config = dict(
    balance_bias=False,
    norm='rmsnorm',
    tie_word_embeddings=False,
    optimizer='adamw',
    dataset='wikipedia_en',
)
Below are experts of layer 8 (counted from 0) of a mixture-of-experts language model. Rows are named router (the router's row for the expert), gate (a neuron's input weights, with its number), up (a neuron's input weights, with its number) and show model dimensions 112-167. Each number is 50 + 12 x the weight over its row's rms, rounded and kept within 0 to 99.
Before each expert's rows: "gets" lists some tokens that make up at least twice as much of what it gets as of all text; "mostly gets" lists some tokens that are sent to it at least half of the time. This comes from a sample of Wikipedia text that the model never trained on. Tokens count by the router's weight.

# expert 38
gets: "\n", "\n\n", "-", "C", " C", "19"
mostly gets: "Con", " Kn", " Conc", "cont", "Sh", " child"
router:55 45 44 28 38 82 33 55 52 48 66 32 35 34 65 34 56 47 41 50 38 59 43 49 49 53 52 61 46 69 71 33 39 69 33 61 57 39 49 53 58 64 59 45 52 72 55 53 20 40 52 50 45 51 74 50
gate0:49 43 64 21 27 60 56 49 63 60 37 40 50 55 63 41 77 45 23 48 55 62 55 48 61 50 47 60 60 46 54 38 30 58 70 49 62 52 38 49 23 34 64 43 42 57 48 43 55 59 53 51 61 32 47 43
up0:44 50 53 52 48 39 38 40 52 54 53 68 48 66 63 52 46 38 64 57 53 66 49 51 59 72 59 24 32 56 26 50 55 67 57 39 64 42 35 48 65 47 36 53 50 62 44 47 37 53 22 49 65 38 65 42
gate1:46 55 38 43 34 52 57 45 56 60 33 55 36 39 54 68 41 38 20 49 51 48 38 44 46 36 32 65 44 39 48 36 54 75 74 36 59 38 49 53 30 50 50 68 64 39 60 44 44 53 48 60 40 40 60 44
up1:50 29 37 29 31 46 51 36 51 51 37 56 51 57 58 60 60 31 39 36 41 51 46 61 58 46 62 32 48 55 59 39 58 52 65 24 49 57 45 37 33 52 36 56 40 50 85 59 44 45 58 48 51 70 46 46
gate2:40 58 31 44 45 41 62 44 59 59 53 57 46 53 72 41 68 30 61 49 48 67 57 46 52 49 43 36 63 51 85 45 54 55 48 52 49 56 27 66 68 77 57 46 69 47 50 36 73 58 46 50 61 64 55 42
up2:46 53 73 38 55 49 34 46 63 42 56 34 50 39 47 48 72 50 48 54 70 62 63 58 48 54 51 62 38 34 54 75 43 43 40 63 68 60 54 43 55 46 40 55 53 66 32 60 46 50 46 51 57 63 55 43
gate3:47 53 28 30 53 60 47 47 53 42 49 70 47 54 48 49 67 53 36 40 61 47 26 61 61 39 44 49 39 47 62 75 50 41 65 64 52 67 56 33 49 47 20 60 39 40 67 59 43 48 52 31 39 49 55 50
up3:46 50 28 26 55 44 57 36 56 70 45 36 23 37 60 67 71 44 38 56 51 19 47 53 50 53 32 49 44 61 72 64 50 36 52 48 47 49 56 39 55 49 65 76 42 50 59 50 60 52 59 31 57 31 34 60

# expert 31
gets: "\n", "\n\n", " \"", " following", "\"", "  "
mostly gets: " following", " public", " Lar", " previous", " prior", "Scientific"
router:47 36 58 61 63 59 60 51 63 52 54 60 69 64 56 38 51 63 64 48 77 40 60 30 49 59 51 67 36 70 55 53 77 34 51 40 45 45 56 50 59 54 62 44 57 55 25 42 62 44 26 58 48 40 47 41
gate0:40 52 48 36 48 43 25 37 52 59 26 54 31 56 69 53 39 40 38 26 40 45 66 43 37 34 50 58 45 51 11 43 41 43 68 40 52 43 52 69 45 44 50 61 48 50 41 35 42 67 69 67 63 24 62 47
up0:55 72 31 52 43 61 55 51 39 57 65 41 41 40 46 56 51 47 35 34 36 55 62 43 34 49 68 63 55 65 34 41 51 54 70 42 59 32 54 56 61 49 68 54 75 52 45 49 44 30 41 51 32 67 55 33
gate1:28 59 37 33 53 60 49 53 50 33 53 72 67 36 50 66 54 57 42 68 49 42 50 42 38 44 40 31 58 67 56 44 69 54 49 55 59 41 52 59 43 42 47 52 41 43 44 47 45 65 55 55 41 61 53 37
up1:50 33 56 63 55 52 54 48 49 66 48 72 57 36 47 50 58 33 56 64 47 56 58 45 35 45 47 60 81 60 35 42 51 57 35 37 56 42 62 68 45 34 64 31 51 68 40 37 53 60 54 68 50 58 57 47
gate2:41 66 48 52 59 77 66 47 25 43 46 56 33 31 46 56 27 41 66 54 31 33 44 44 76 56 51 24 47 49 53 37 52 37 44 39 45 34 57 50 40 65 59 34 31 59 34 81 66 58 48 45 61 24 55 50
up2:48 57 65 30 42 58 49 53 51 45 57 43 52 31 81 53 54 50 71 34 32 33 27 64 63 55 73 64 61 62 41 40 43 67 48 55 76 18 58 61 30 34 54 59 54 43 59 62 46 52 65 73 55 31 73 49
gate3:42 35 52 46 61 47 55 58 58 59 51 40 36 40 46 37 41 49 69 55 37 67 71 55 38 34 44 64 53 56 64 41 40 60 78 37 26 75 58 40 46 55 63 43 48 52 59 58 39 53 49 42 46 54 53 39
up3:54 48 37 56 50 52 57 50 18 28 60 54 67 66 55 61 69 51 56 51 52 40 52 32 51 51 44 54 37 43 61 53 55 27 50 77 40 53 55 83 64 43 35 40 60 56 51 62 60 46 49 35 40 45 39 59

# expert 23
gets: ".", ",", "=", "\n ", " =", " 2021"
mostly gets: "!", " 2023", " 2021", " 1998", "?", " 1951"
router:48 36 45 37 63 54 42 55 59 46 52 44 55 61 65 53 33 55 36 53 47 44 49 40 67 39 54 51 40 56 53 65 39 65 42 50 53 51 41 48 60 67 33 48 67 69 40 36 52 61 49 34 43 41 52 50
gate0:51 33 49 47 42 62 51 45 51 39 45 47 65 54 34 61 71 40 39 58 45 29 55 53 39 32 57 39 60 47 57 53 51 47 79 53 69 61 45 59 34 69 66 45 53 33 27 68 59 49 59 49 32 53 48 48
up0:48 47 49 45 44 73 53 52 56 51 66 46 51 60 57 25 42 56 55 78 47 52 66 44 51 55 52 46 75 73 55 41 25 62 57 52 55 70 41 65 90 59 44 50 54 64 42 56 64 55 70 43 40 43 44 39
gate1:50 15 64 25 52 65 59 49 56 41 68 32 62 58 49 44 62 61 56 60 63 58 46 56 66 45 51 53 46 42 61 42 28 67 56 45 48 50 45 66 41 25 41 48 49 69 66 64 62 54 54 53 53 44 53 49
up1:50 31 46 52 51 72 42 34 56 55 56 38 71 46 47 38 53 44 45 35 77 64 45 35 61 48 41 47 42 51 49 56 52 58 38 50 59 41 51 65 45 48 38 68 50 66 71 73 48 62 54 35 36 58 46 62
gate2:44 39 28 60 60 49 49 33 83 31 59 32 57 44 44 46 58 61 67 54 36 36 36 49 62 75 46 81 27 44 35 47 51 59 28 34 44 28 28 61 64 58 36 56 46 42 45 42 52 69 62 49 52 40 38 57
up2:45 37 60 54 53 64 44 52 60 42 37 36 38 41 46 54 53 46 74 29 53 23 64 61 71 69 54 57 46 49 39 54 60 65 49 51 50 29 38 50 49 48 32 57 27 46 35 52 38 57 42 49 47 50 43 46
gate3:38 47 66 41 43 62 69 43 49 58 48 70 51 47 60 37 52 51 45 54 32 47 72 37 41 42 48 59 57 55 42 53 41 54 52 41 39 40 56 25 61 51 34 76 69 53 60 45 51 39 57 58 37 52 81 48
up3:54 70 51 42 52 37 47 68 51 56 72 37 35 53 61 22 56 62 57 32 24 66 36 62 48 64 79 49 66 45 30 63 51 82 55 42 46 73 36 46 76 39 54 68 34 60 56 55 29 35 68 55 37 53 37 60

# expert 24
gets: "=", " the", "d", "l", "e", " —"
mostly gets: " Animalia", "2018", " 1911", " Jason", "!", " 2021"
router:60 86 32 74 31 49 52 55 64 62 45 65 53 44 43 54 46 64 53 47 68 44 45 50 57 41 57 56 42 30 33 60 60 43 60 61 57 45 49 42 67 72 61 54 45 42 34 41 45 57 56 48 35 28 36 39
gate0:47 54 38 45 55 55 71 65 58 57 54 73 41 19 61 61 43 60 65 37 39 40 48 69 37 36 70 46 46 45 56 68 55 32 37 53 60 51 43 70 36 68 37 49 50 66 82 62 69 47 27 38 48 38 40 44
up0:49 42 43 30 63 48 33 71 62 30 40 61 46 53 65 19 52 58 45 64 53 55 70 47 73 73 37 68 50 39 49 85 47 42 35 49 45 41 62 68 56 69 63 52 58 44 50 44 53 56 52 72 60 39 69 46
gate1:44 53 46 65 33 45 43 42 59 52 47 70 48 37 45 46 48 49 59 38 80 62 37 47 56 70 37 54 82 51 35 38 44 47 51 47 25 59 32 62 66 43 65 72 63 68 50 53 54 33 40 58 55 63 35 36
up1:55 54 61 55 52 56 24 65 54 56 78 54 52 53 52 56 58 50 39 58 46 41 41 68 23 52 48 58 49 45 40 38 48 50 59 44 54 40 28 51 50 65 65 53 43 46 58 52 25 66 35 49 73 56 17 45
gate2:49 47 40 60 34 60 67 51 28 67 52 38 29 59 54 59 53 47 52 57 55 37 35 45 63 21 27 58 65 55 48 74 51 40 68 63 33 42 40 62 34 70 60 46 52 62 54 62 79 52 71 57 50 82 46 44
up2:49 56 53 61 75 48 51 40 39 74 54 47 58 31 62 72 44 56 44 63 59 30 31 41 57 22 52 50 62 74 40 60 79 33 40 60 60 55 47 44 51 52 68 46 45 36 38 50 39 49 55 49 55 56 64 36
gate3:48 70 47 63 60 55 60 65 62 48 19 46 50 24 41 60 22 20 40 64 31 36 49 46 46 66 50 54 48 47 36 33 63 58 41 48 53 45 68 56 41 40 74 47 60 50 50 60 53 39 47 34 30 53 65 49
up3:47 49 51 57 38 53 42 66 26 43 74 51 60 32 62 51 56 54 34 46 67 58 65 51 59 64 49 42 49 57 35 71 72 33 55 56 68 20 46 54 48 55 36 66 53 35 43 21 31 58 49 58 56 53 54 50

# expert 13
gets: "s", ")", "es", "\"", "ers", "ies"
mostly gets: "ations", "ities", " forces", " story", " events", " films"
router:57 55 68 49 38 53 50 58 88 59 75 41 47 63 41 64 52 43 47 31 55 60 44 37 41 48 36 53 36 50 41 63 42 72 43 44 39 55 42 63 76 62 48 46 72 38 46 47 24 53 48 56 56 64 38 44
gate0:51 69 63 72 57 39 53 55 53 73 55 18 52 42 58 50 65 46 17 54 41 75 48 38 25 60 53 66 52 54 92 39 35 47 64 51 60 51 30 52 56 59 57 50 56 61 60 53 58 42 56 60 52 49 69 45
up0:49 48 43 61 63 34 34 62 43 48 48 48 73 48 51 36 42 65 55 70 42 57 55 55 52 57 52 70 57 39 45 39 57 62 50 45 57 54 47 52 51 36 37 80 37 54 75 32 61 48 51 40 36 52 42 72
gate1:42 52 53 60 77 59 55 32 37 46 42 42 63 54 53 47 39 57 54 53 79 56 49 54 54 56 46 42 51 51 53 46 44 51 59 25 63 39 54 58 32 75 36 22 51 62 32 35 38 52 56 53 46 48 33 56
up1:48 38 52 46 71 47 43 42 61 47 58 24 46 51 52 44 39 44 24 44 57 66 35 68 58 61 66 37 59 30 62 41 33 45 42 46 53 47 60 61 62 49 30 46 38 50 45 41 38 49 46 79 46 56 47 64
gate2:46 55 47 66 61 64 29 55 59 36 28 33 39 44 48 49 36 42 22 58 42 65 45 42 20 72 47 33 51 54 60 54 45 43 49 28 52 38 40 38 55 66 47 41 67 51 29 67 65 64 33 62 63 51 62 44
up2:44 68 56 53 64 35 34 67 68 76 47 65 27 41 63 40 57 50 16 42 55 55 45 57 40 48 51 59 47 60 43 48 52 56 44 55 35 61 67 74 43 72 51 70 61 76 42 47 30 43 59 66 54 58 33 35
gate3:42 66 39 60 23 46 42 13 39 40 37 23 48 52 68 55 47 39 43 39 51 29 52 64 46 49 75 62 57 38 45 54 62 54 49 64 67 38 31 22 49 61 53 48 35 49 53 56 56 61 48 32 76 38 46 40
up3:48 39 45 53 66 51 38 69 37 64 55 53 38 58 50 69 58 79 61 48 59 55 66 30 37 48 45 48 55 65 35 60 55 57 73 41 22 53 43 60 41 57 30 56 55 44 61 32 49 30 73 72 38 59 56 49

# expert 1
gets: " |", ":", "=", " (", " by", " at"
mostly gets: " Coordinates", "from", " Website", " Died", " Born", " Phylum"
router:61 49 35 57 32 59 61 51 52 43 49 56 66 54 37 52 43 64 63 51 49 65 70 41 58 58 35 56 64 58 34 43 47 55 54 34 51 45 45 37 76 60 65 35 45 21 46 53 71 48 47 53 67 51 70 71
gate0:46 38 55 47 52 74 57 52 46 52 33 51 62 36 34 67 43 52 48 58 63 48 46 40 53 51 51 61 51 38 61 53 36 55 43 40 62 54 22 53 59 66 37 47 38 26 29 55 20 57 55 54 30 54 47 60
up0:49 68 59 62 56 44 39 47 60 50 61 44 45 63 66 42 54 62 60 50 45 65 43 50 42 28 45 32 62 40 65 34 40 54 30 45 64 48 44 32 35 37 63 39 74 47 69 32 51 66 71 46 67 48 45 51
gate1:47 38 49 53 51 54 56 50 50 48 49 42 49 46 33 50 47 33 53 20 42 64 67 47 51 35 50 63 36 46 45 49 37 46 63 41 34 52 40 49 56 41 65 73 57 62 66 60 38 45 57 35 43 45 31 48
up1:46 39 40 38 47 56 36 67 72 48 64 50 64 36 68 56 44 46 36 50 59 54 61 56 50 34 48 35 36 79 31 35 48 53 71 43 59 73 72 44 53 45 54 64 70 47 64 61 40 36 37 48 42 62 41 55
gate2:44 64 53 56 65 56 67 44 47 33 35 44 61 62 65 61 64 75 42 54 37 53 62 33 41 47 34 43 48 64 24 46 68 58 72 65 54 63 64 39 64 42 42 39 32 48 51 45 48 46 57 57 37 55 28 52
up2:48 58 55 27 49 37 48 38 39 66 53 36 50 50 36 42 38 30 57 51 38 48 32 55 64 45 67 35 43 16 51 46 27 71 47 59 35 42 67 66 52 41 63 53 57 58 54 47 65 47 35 61 66 58 57 55
gate3:48 47 44 68 58 61 17 60 68 37 45 60 58 45 45 44 63 52 43 44 54 65 47 54 35 32 46 43 81 39 28 56 54 41 34 40 38 44 33 49 60 50 35 48 53 44 33 58 49 41 60 46 52 62 49 55
up3:52 68 41 56 68 41 46 45 35 57 28 47 28 53 48 69 51 68 55 60 75 66 45 44 75 49 59 69 34 51 53 54 46 62 54 58 50 65 67 43 52 38 68 54 66 60 60 50 41 43 70 55 59 55 62 33

# expert 18
gets: " |", "|", "-", " to", ",", " and"
mostly gets: " Bob", " how", " currently", "Bra", " performed", " album"
router:57 68 61 47 61 51 51 55 66 44 63 69 50 56 25 46 75 60 83 63 42 73 48 67 70 64 58 72 34 56 38 71 40 44 57 58 47 64 51 61 39 58 55 36 44 48 46 46 54 32 54 45 80 43 65 60
gate0:42 47 63 34 53 39 28 38 51 49 68 59 36 52 47 61 61 70 51 23 58 59 50 67 45 49 47 67 49 60 51 49 51 48 51 62 53 47 54 64 42 67 77 63 53 56 57 50 24 47 59 63 48 49 53 39
up0:51 43 46 66 45 67 60 54 51 39 43 54 66 37 59 59 62 36 55 68 51 57 71 30 47 39 39 40 52 43 51 39 51 56 49 39 61 55 57 47 79 42 45 32 45 40 54 55 54 68 53 43 53 68 41 37
gate1:39 50 56 58 50 44 44 54 45 74 42 70 54 46 52 54 70 39 67 56 42 51 56 61 40 26 40 68 49 58 39 61 39 58 53 39 63 47 47 47 39 49 51 41 44 60 48 51 65 56 42 33 73 51 58 58
up1:46 32 70 47 56 54 58 36 35 21 52 49 39 55 43 58 39 44 63 31 62 58 70 62 70 77 63 34 48 43 75 39 26 33 59 36 49 36 49 44 47 24 41 44 37 39 54 38 37 60 45 52 31 52 35 59
gate2:43 54 46 62 56 77 21 51 52 43 59 34 42 51 24 69 48 50 21 57 43 64 35 40 44 58 43 51 47 45 58 44 25 54 60 51 44 42 67 39 46 41 47 59 37 53 39 56 60 40 27 65 60 37 62 32
up2:50 59 48 43 43 54 41 63 43 49 47 49 66 47 66 34 48 54 52 35 37 51 43 62 58 42 34 54 62 44 58 31 38 34 53 08 35 42 63 59 32 52 31 46 33 67 41 49 37 25 60 35 43 59 35 56
gate3:41 50 63 51 49 45 58 58 71 61 36 46 45 59 49 55 43 62 31 46 51 59 56 39 39 37 68 64 53 55 27 50 38 54 42 23 51 46 50 55 61 54 61 59 46 70 73 57 44 31 36 55 72 67 48 67
up3:57 62 43 49 51 52 40 55 48 61 45 43 45 50 45 46 64 52 56 51 62 48 83 39 25 55 44 53 51 68 44 76 57 78 54 43 37 41 48 32 43 44 64 66 41 51 37 34 55 60 46 30 52 55 56 48

# expert 26
gets: ".", " was", "!", " football", " 18", " It"
mostly gets: "!", " Animalia", " emb", "?", " bass", "."
router:51 68 42 33 69 38 53 40 59 38 57 48 54 59 54 62 62 73 63 37 35 41 51 60 66 60 36 54 45 54 46 55 39 63 67 69 37 58 43 58 40 62 50 71 70 60 53 89 45 56 39 56 44 31 47 32
gate0:44 33 60 22 44 35 48 32 43 38 39 29 46 78 72 56 50 24 39 55 43 56 43 61 56 67 57 48 55 63 56 44 32 61 53 45 32 24 38 76 51 54 56 58 38 55 40 58 44 51 71 66 32 38 55 48
up0:56 37 30 49 41 31 29 47 69 22 40 54 48 56 47 47 57 57 65 26 64 30 51 55 59 41 49 51 60 59 47 55 62 39 37 56 54 52 52 39 73 47 28 76 54 26 46 66 46 35 57 51 41 42 44 39
gate1:42 47 55 41 56 39 63 56 46 21 56 36 56 37 50 57 64 53 52 61 51 59 43 42 67 46 40 41 49 63 44 50 52 60 44 42 47 52 58 41 54 73 50 48 58 77 36 56 54 67 44 65 53 46 65 29
up1:50 44 52 29 44 36 48 58 81 30 46 46 56 41 51 77 59 50 54 60 53 40 37 58 54 37 63 51 36 56 49 45 36 42 44 42 39 66 64 50 46 69 52 55 59 48 53 55 52 65 57 45 53 47 61 29
gate2:55 52 43 42 32 45 40 63 64 30 29 29 51 47 42 75 68 60 46 43 45 41 50 66 51 52 40 57 29 63 67 46 54 45 58 54 37 30 59 56 81 52 52 35 80 38 47 53 57 48 55 41 64 38 54 46
up2:52 48 52 35 36 60 69 63 63 71 41 41 47 76 74 56 43 29 48 47 64 43 47 53 70 57 49 36 46 36 34 43 83 43 61 50 39 48 56 59 37 43 35 51 37 80 54 49 51 50 44 60 50 36 59 51
gate3:46 30 50 46 45 40 35 68 41 59 50 41 41 48 52 66 47 38 47 35 40 63 39 55 35 33 45 52 67 46 52 40 47 35 63 48 50 44 77 58 61 42 35 65 73 65 67 38 52 51 50 59 40 63 46 46
up3:48 57 50 55 48 67 64 33 67 55 54 63 55 66 60 37 26 37 65 37 59 50 52 40 55 60 57 48 26 51 58 72 43 60 49 58 56 53 56 39 56 58 66 53 50 31 36 62 55 33 44 39 48 47 64 48

# expert 19
gets: " (", "s", " a", "\n\n", "ti", "\""
mostly gets: " services", " films", "ments", " Medal", " systems", "ories"
router:51 29 30 39 44 35 49 50 64 69 57 48 38 47 65 45 24 52 61 45 52 40 74 52 66 42 77 21 50 55 18 58 46 61 23 45 71 57 51 70 37 77 51 67 77 57 55 49 43 67 44 52 52 51 56 55
gate0:45 69 47 40 38 62 56 38 28 44 55 50 36 37 41 73 46 51 50 32 62 58 57 37 42 37 56 45 43 40 49 34 28 72 39 43 50 39 53 43 51 49 48 41 52 47 70 49 59 62 31 43 48 32 41 53
up0:51 50 52 48 51 62 36 62 57 42 64 43 71 70 69 53 31 43 56 66 41 48 50 51 51 47 66 63 47 61 48 46 53 46 41 71 45 46 35 60 41 61 50 44 58 61 61 57 26 71 36 59 43 52 59 36
gate1:47 71 50 57 69 32 27 50 50 64 52 62 43 41 57 60 38 76 46 63 45 55 82 36 27 41 53 53 60 37 29 31 52 30 40 32 61 65 62 50 33 28 52 37 60 55 58 57 38 73 38 62 58 59 50 32
up1:55 67 45 48 57 52 48 41 47 44 49 81 31 39 49 58 60 56 37 53 51 71 52 39 42 36 66 48 66 50 51 52 68 58 49 31 38 44 40 59 42 19 45 52 60 25 52 46 67 79 55 56 55 65 52 53
gate2:42 43 53 64 61 42 39 70 53 61 62 55 42 59 26 71 74 68 51 49 69 35 53 52 50 54 40 55 49 32 56 52 51 77 55 46 47 60 68 59 47 62 63 65 57 69 56 70 54 59 59 38 38 62 53 43
up2:52 49 70 50 60 38 38 54 35 41 50 55 49 46 65 50 56 69 60 45 29 59 57 50 59 43 26 57 38 52 60 47 30 42 67 67 40 48 44 26 42 44 41 35 53 38 39 47 62 39 38 41 45 43 27 50
gate3:46 43 73 48 52 49 53 51 66 57 63 26 44 53 27 54 49 62 70 52 34 70 65 48 43 47 60 63 39 53 47 53 42 37 52 47 46 56 47 44 32 43 72 69 33 47 34 60 63 52 67 48 37 69 54 71
up3:49 61 41 38 14 68 45 28 45 49 45 50 41 47 59 55 60 36 42 31 46 34 41 67 58 43 39 60 61 56 63 39 44 36 46 66 43 38 63 38 55 47 26 40 80 45 70 30 61 51 40 63 54 40 50 52

# expert 11
gets: " (", ")", ",", "s", "\"", " ="
mostly gets: "ić", " events", " troops", " offices", "ants", " players"
router:47 78 49 50 69 47 65 56 52 53 56 57 64 58 26 42 57 66 52 61 35 57 41 33 56 40 41 55 44 35 38 51 52 66 61 59 52 32 56 15 58 51 46 56 47 48 64 65 79 42 58 35 43 40 44 47
gate0:44 40 50 62 63 59 57 45 72 44 40 37 41 34 29 40 51 28 35 38 56 81 42 36 33 67 49 59 58 29 58 41 51 57 75 35 46 41 53 51 37 63 60 54 53 59 55 59 31 54 38 44 66 47 34 60
up0:54 58 52 66 57 54 47 78 39 61 34 45 32 48 63 43 60 48 58 86 60 60 37 43 53 37 64 46 47 77 43 58 51 51 32 53 66 61 60 60 65 61 32 55 51 50 62 56 51 34 41 73 54 45 72 64
gate1:44 33 56 51 44 66 58 35 32 39 46 34 47 52 54 51 70 66 35 31 34 58 51 45 59 55 68 58 57 67 41 52 38 70 41 50 64 36 50 46 32 53 52 64 43 64 49 64 72 50 41 36 32 45 52 59
up1:50 52 63 51 53 51 60 64 64 47 53 39 51 45 42 65 58 67 22 45 37 56 79 55 76 24 56 74 42 62 49 69 56 36 44 54 51 38 37 42 49 50 57 61 52 61 45 70 46 23 37 46 53 39 61 39
gate2:39 49 57 51 46 58 44 64 52 52 60 54 75 85 43 33 68 49 77 60 45 38 11 52 39 28 62 48 29 63 35 44 30 61 46 51 45 38 28 58 59 50 55 51 54 54 56 47 33 38 37 42 51 53 56 75
up2:54 64 65 62 35 58 35 60 54 53 53 39 47 39 69 55 60 86 40 63 60 42 70 28 34 49 36 52 63 45 50 67 43 59 62 39 57 53 67 61 44 48 66 65 41 56 39 43 66 44 48 71 44 61 88 52
gate3:37 56 69 63 64 44 58 57 31 71 47 66 62 56 31 46 33 57 34 49 39 56 51 45 41 45 38 66 47 42 68 57 55 37 54 61 47 38 59 41 52 64 38 15 46 70 59 43 59 67 41 43 63 60 45 45
up3:49 38 51 60 47 14 18 42 60 43 55 56 53 69 49 46 72 28 31 52 59 59 47 54 69 43 55 40 55 48 64 55 68 64 50 38 46 42 25 62 51 55 51 36 43 39 48 60 37 40 68 53 57 41 54 25

# expert 33
gets: "\n", "-", " but", "hi", "  ", " he"
mostly gets: " due", " Hor", " Shar", "Con", " Sy", " Won"
router:48 28 62 36 53 50 53 33 40 55 39 58 50 45 62 55 44 30 53 45 49 27 66 44 45 34 54 56 50 34 39 40 63 50 43 59 43 71 56 46 57 53 40 29 16 54 45 55 55 71 50 42 65 34 52 53
gate0:47 58 61 76 70 56 68 38 55 58 62 67 59 66 32 53 49 35 51 65 50 45 57 51 70 46 29 59 79 50 66 66 64 57 79 51 61 48 43 40 37 62 42 67 51 43 50 52 57 60 70 52 62 70 35 44
up0:47 37 50 28 44 44 49 90 80 42 45 61 63 64 27 48 48 62 50 44 26 57 53 45 45 61 50 49 52 57 24 53 51 59 33 31 66 62 39 59 55 44 41 45 63 46 60 64 46 60 46 42 52 36 49 32
gate1:37 43 53 57 68 44 45 46 28 62 58 63 66 39 48 52 52 50 53 66 46 51 41 41 47 49 50 66 68 60 38 58 53 48 50 60 65 61 64 60 60 41 27 30 47 44 62 37 43 47 56 47 57 55 54 37
up1:59 47 67 61 64 56 46 47 62 37 39 27 57 23 52 63 47 47 45 65 40 71 46 64 66 44 33 40 68 26 62 67 46 24 64 36 44 59 49 63 61 45 43 48 49 47 33 54 50 66 47 35 43 51 57 40
gate2:43 49 59 43 39 42 52 57 47 43 73 66 71 50 34 30 41 34 62 57 42 79 35 49 29 57 51 57 44 38 50 49 65 45 39 62 55 61 49 45 41 50 59 60 26 42 72 36 62 73 53 47 48 57 72 61
up2:49 61 43 78 48 57 52 57 72 67 41 46 63 35 53 36 45 48 46 63 59 62 42 63 40 54 49 40 54 14 41 69 41 65 49 38 47 49 42 49 31 40 50 28 50 53 52 37 48 33 44 69 41 40 43 91
gate3:42 55 31 59 45 47 59 57 48 41 43 23 40 43 70 57 44 48 54 52 34 56 74 57 37 55 38 79 56 59 69 54 51 45 45 53 28 38 57 49 65 51 55 43 66 65 37 57 49 59 46 58 55 55 30 59
up3:57 61 51 50 45 48 51 48 52 64 81 39 60 55 32 46 42 48 43 46 62 42 40 44 55 50 62 42 49 30 67 60 37 68 69 40 55 46 57 58 46 56 43 59 52 42 47 66 64 62 28 59 44 48 80 48

# expert 5
gets: " |", ";", "o", "an", "ian", "y"
mostly gets: " Independent", " Liberal", " Died", " Jersey", " Oblast", " Washington"
router:54 63 27 73 48 38 44 56 72 53 60 79 30 54 21 52 46 63 41 71 48 62 37 49 59 55 49 45 44 56 35 62 62 54 65 52 36 59 41 47 34 46 61 57 54 67 55 59 46 39 66 38 36 52 55 50
gate0:46 56 58 56 37 43 47 52 49 39 36 56 44 43 20 45 56 49 60 48 47 61 40 38 47 50 46 49 47 28 44 49 46 24 55 53 40 54 61 47 44 54 20 46 40 50 49 60 26 45 50 38 39 83 42 50
up0:49 70 52 40 39 55 59 37 34 32 62 48 77 65 37 51 65 80 59 75 66 46 24 37 34 41 53 73 50 61 27 51 47 62 50 46 47 42 50 37 40 39 50 71 37 34 56 42 61 53 47 65 74 56 60 41
gate1:50 66 42 61 45 67 53 73 42 61 61 58 16 55 32 64 47 33 49 57 38 71 45 47 66 44 30 33 43 51 54 62 59 35 48 53 12 54 57 50 41 56 57 32 59 71 42 59 49 40 68 72 53 42 54 57
up1:55 59 40 29 42 56 63 41 45 36 55 57 46 31 77 75 50 52 53 53 29 35 64 49 38 26 66 54 59 40 45 44 47 54 65 43 51 45 63 64 45 51 33 65 50 47 51 50 65 40 47 27 61 47 39 23
gate2:50 28 51 44 49 56 39 77 61 67 35 52 46 27 37 53 53 34 34 38 68 65 52 52 50 40 61 65 44 42 43 56 57 53 70 56 53 34 66 40 41 64 62 58 62 52 61 55 53 56 42 62 34 58 38 46
up2:48 68 51 45 47 46 65 52 55 63 51 62 48 33 34 50 36 57 61 52 58 64 36 58 34 43 41 35 31 71 38 40 35 62 39 40 65 47 55 49 61 58 37 78 58 60 59 54 47 46 70 40 29 76 62 61
gate3:48 61 52 60 59 47 27 49 52 40 30 45 35 42 62 53 39 54 59 67 40 47 50 55 36 51 34 63 47 47 53 59 65 46 70 45 52 49 59 50 64 56 64 30 41 46 47 42 55 47 38 39 40 38 37 52
up3:48 37 46 50 67 49 50 17 55 40 39 45 50 36 60 34 65 41 57 64 29 56 62 44 58 44 52 48 80 79 48 39 34 50 65 58 35 65 48 52 47 29 53 79 40 58 66 51 68 51 42 66 51 60 62 54